config.toml
n_layer = 11
d_model = 96
n_experts = 128
experts_per_token = 2
d_expert = 96
d_shared_expert = 128
activation = "gelu"
moe_layers = [1, 3, 5, 7, 9]
router_score = "softmax"
normalize_top_k = true
routed_scale = 1.41
balance_loss = 0.00243
balance_bias = false
router_z_loss = 0.0001
shared_expert_gate = true
init_std_router = 0.00895
lr_router = 0.000932
vocab_size = 3705
norm = "rmsnorm"
norm_eps = 1e-05
tie_embeddings = true
optimizer = "soap_variant"
lr = 0.0147
grad_clip = 0.5
batch_tokens = 131072
seq_len = 512
train_tokens = 512100000
steps = 3908
dataset = "wikipedia_en"
Below are experts of layer 3 (counted from 0) of a mixture-of-experts language model. Rows are named router (the router's row for the expert), up (a neuron's input weights, with its number), down (a neuron's output weights, with its number) and show model dimensions 0-95. Each number is 128 + 32 x the weight over its row's rms, rounded and kept within 0 to 255. Numbers have three digits each.
After each expert's rows: "gets" lists some tokens that make up at least twice as much of what it gets as of all text. This comes from a sample of Wikipedia text that the model never trained on. Tokens count by the router's weight.

# expert 90
router:062132135085113112079117190081112151095146104167097117151175135176111112083068057160144106063101113166158098099155139170141179108129168143103099134111156143135111113118109175185161133114079095129150143085108131088135109072134144171147124193136084117096121158128087068165161134147115160148
up0:190106114164103090083195128134110134101154138159181179098143075158108135152132128192164111143105157154172180162134124159132108126089084165122123161097151118185116096128129117112124129149131128129177070148160183107137165138167146169160121140101138141189051138122062160097129105114133208151
down0:107119084108104069123105161140099147085073135099089123169087140195132150112169114163090129185100058106181086157110129122121084119105155111128132091081099151129150186141155154173156138098084134180121133143165107158168172133078096133110157158156125144130154145144153124122071181075101062091
gets: " in", "'s", " in the", " for", " on", " with"

# expert 21
router:107111092144162111091143170083169112076171083155091091171168172175129142112091088162131151128154074148158111079144147160175151174140170159156095116136162168115091089086109164171137116154083152169142130097161172094167128091174163159111127155101086152153095092174098085145143116175093131106
up0:090106180133156131117148098148135107123071079143094139143183188193183159104171125167115147130147100147185150111109084115129162208146136173155163102167147084152108136158145165126077111171127126174128129142167134179166102098143128133104180194164133051178130117148140124115128111154159154109
down0:166192161162130142123171153135175139127147129138106170107150101156125172099117124104104151169163120137132111102156158084122088191184150116075127114111153146124065146165136196097154104124155121114059139112143060094096125129117144089180128100073101129070140150076095128148079187197106123127
gets: "2", " C", "4", "3", "er", " power"

# expert 122
router:099112102136153136104138165091167117075169098140082091160160151163117161082074071157152123109163085162160081098138140162186130171136202130155088092126147152111100093092139169131119114143103133157133129121165159110167123091173143196100154166094073145173088118144103072143172155172108153108
up0:109170117098201191186117121138103099099167087117124091146208137118123169124202111177085122130136109112149103087112090122134129112128191121124070125148199103122130140100070093179149075101108128172151115108143162147116136105106113142108157110108131163166066100073156112138146108128174140081
down0:136140126132090104172156116140089094161072081063118168143127140133208176163144110166123118181140102170116143128162133124116049133097087141162149137088179145112088157112123140134090148154115122140130155110063150150118162129139023126087144147108137075076115143147167112081154074110102145148
gets: " –", " | ", " -", "  -", " (", " —"

# expert 14
router:087130090137150120139168217126120159074150107194121116158151126182116184075099099201093202105164074150143096102152155125110156131118127159164085152156139140089152099138113126158126101130044144136141144096147166089120162118138132195092132121127124124121078135145149076117125081138084135096
up0:127174124084180162129101169129105196142152122174102136085124124098109134099151081161145187090130146105095080059134151135193127151116181105173152171153126092130182122084131199156144097192112151114117137139142122151131108182157181127146134118115124130127119182156136070128099193156077134128
down0:066119114086158109093100132115175114053058148107178137112109202131182155206109127172086177122144124116190121104118104118144117146103089148105143086125124157135162125160163111177110119073129128160152129137092156132118169127115123108091151148130143183126122118096062134084074167150161104076
gets: " to", " by", " from", " for", " to the", "ed to"

# expert 68
router:143100150136170136123160124052143163103112080145115109150135144146149165145057113153138112137134099133136118119154184106147116139173160176138112142085127172100112121099089169218110133113132152155165171082121145084158177079162164101061133135086084135171150164122154121099138152196047145130
up0:059082047185155106113137134123078154143134123090128138122150126126120139132112111150106149130121117099076166165104130080161177136117034047119069123130165123076118099077088111135165135106154153097113188138096155110090110129100195172125083135092113110111114071162110155106149103132115122129
down0:100132125133127130140155142120156115108101121121176132133106148132187120092058055118174140163126098152135103075202152111121123120117073171157143178113104091078171124140167152161117107111140140199149069102095129123141103096072093072097121103178073184097063131121136134121173124121132108073
gets: "f", " f", " b", " h", " ch", "b"

# expert 70
router:105127105120159120087154168065163137086160092151094101160168166170122140124068089156130147115158071141160102078179133161180160162150173156144090129129179170116090088090112156181125122146063144162145133085155159105164138097176160168107129160111091147124092105164086077139148109171097141108
up0:144198164148128139094153119150155150128140081138088151136133193093125099087128103086128115115123117158096113128119159124148097185153120170139098102100177167111168112084088110170109045148098148125149115107092146126115080183158147130070137151161118121091108103116142091251128101163150089094
down0:119182106082074169134134145145135067151108122194157130103109081082146135158103097072147120099149142105140086163143155134147123193098121130135081088069140143139164159073071123189101146151140121136153156112098128082065109155158176109165130154126163114164083146150196141132096169124085140170
gets: " in", " on", " On", " At", " In", " Al"

# expert 102
router:125100146135148106087101130112159188093156078163084104132144213145126141135106110203083124171148090110147153115133167133142166125165100124199090157087095130108124100075080142102122162173125160181106096089110176113191150112134129116113098205154112119184117135136109116136085103179129161108
up0:141144155158119147062124142107096117140110087102130144173127111201106109108071121133075123137157134178121121084093101167116150105050117059117138118104094104199138049113143168148136123194095084122119087129082113115173087157130133103105113101073087130170117100151138126086090101142184144128
down0:119112089099117196145107102086150109073076139127086086080145112141127105151186086153092083188110112153153111105159159150072112169152185176134163145139120119081118115152184172133128120152122095136095148188173148098149085106127138163142109143082209147104169122104133160176172131088120145107
gets: "p", "ard", "op", " sp", " Sp", "fer"

# expert 85
router:161077119177164072114112123124180180119112084106102138156147157125152137136122140135148116123152081158131149014183130105164131181193103138183108093144166176158059129076112137147164123149107156141119086130104143119147105121184171161128145148164084137159131133117072127124102089181129162122
up0:165120133196130194110151143135132110128128131085127158133119141152157157127130153122139130167157099112158130083167157132121102130107173180121130126111133095116147071189116151185129164201137191157120074115130121124165108141115111048093098142173141138172115147088059116075113060200146085100
down0:116124113075155132147136126145100185150149120107125138093135098165085110131121147085119142094170149119128190144172146198138147147164090138100140157107108139088088124074166083121141076105108102101088144056072147091059117125132128128151186160112203108098177192070110118174144159128116092134
gets: "ut", "g", "ig", "ag", "ud", "ad"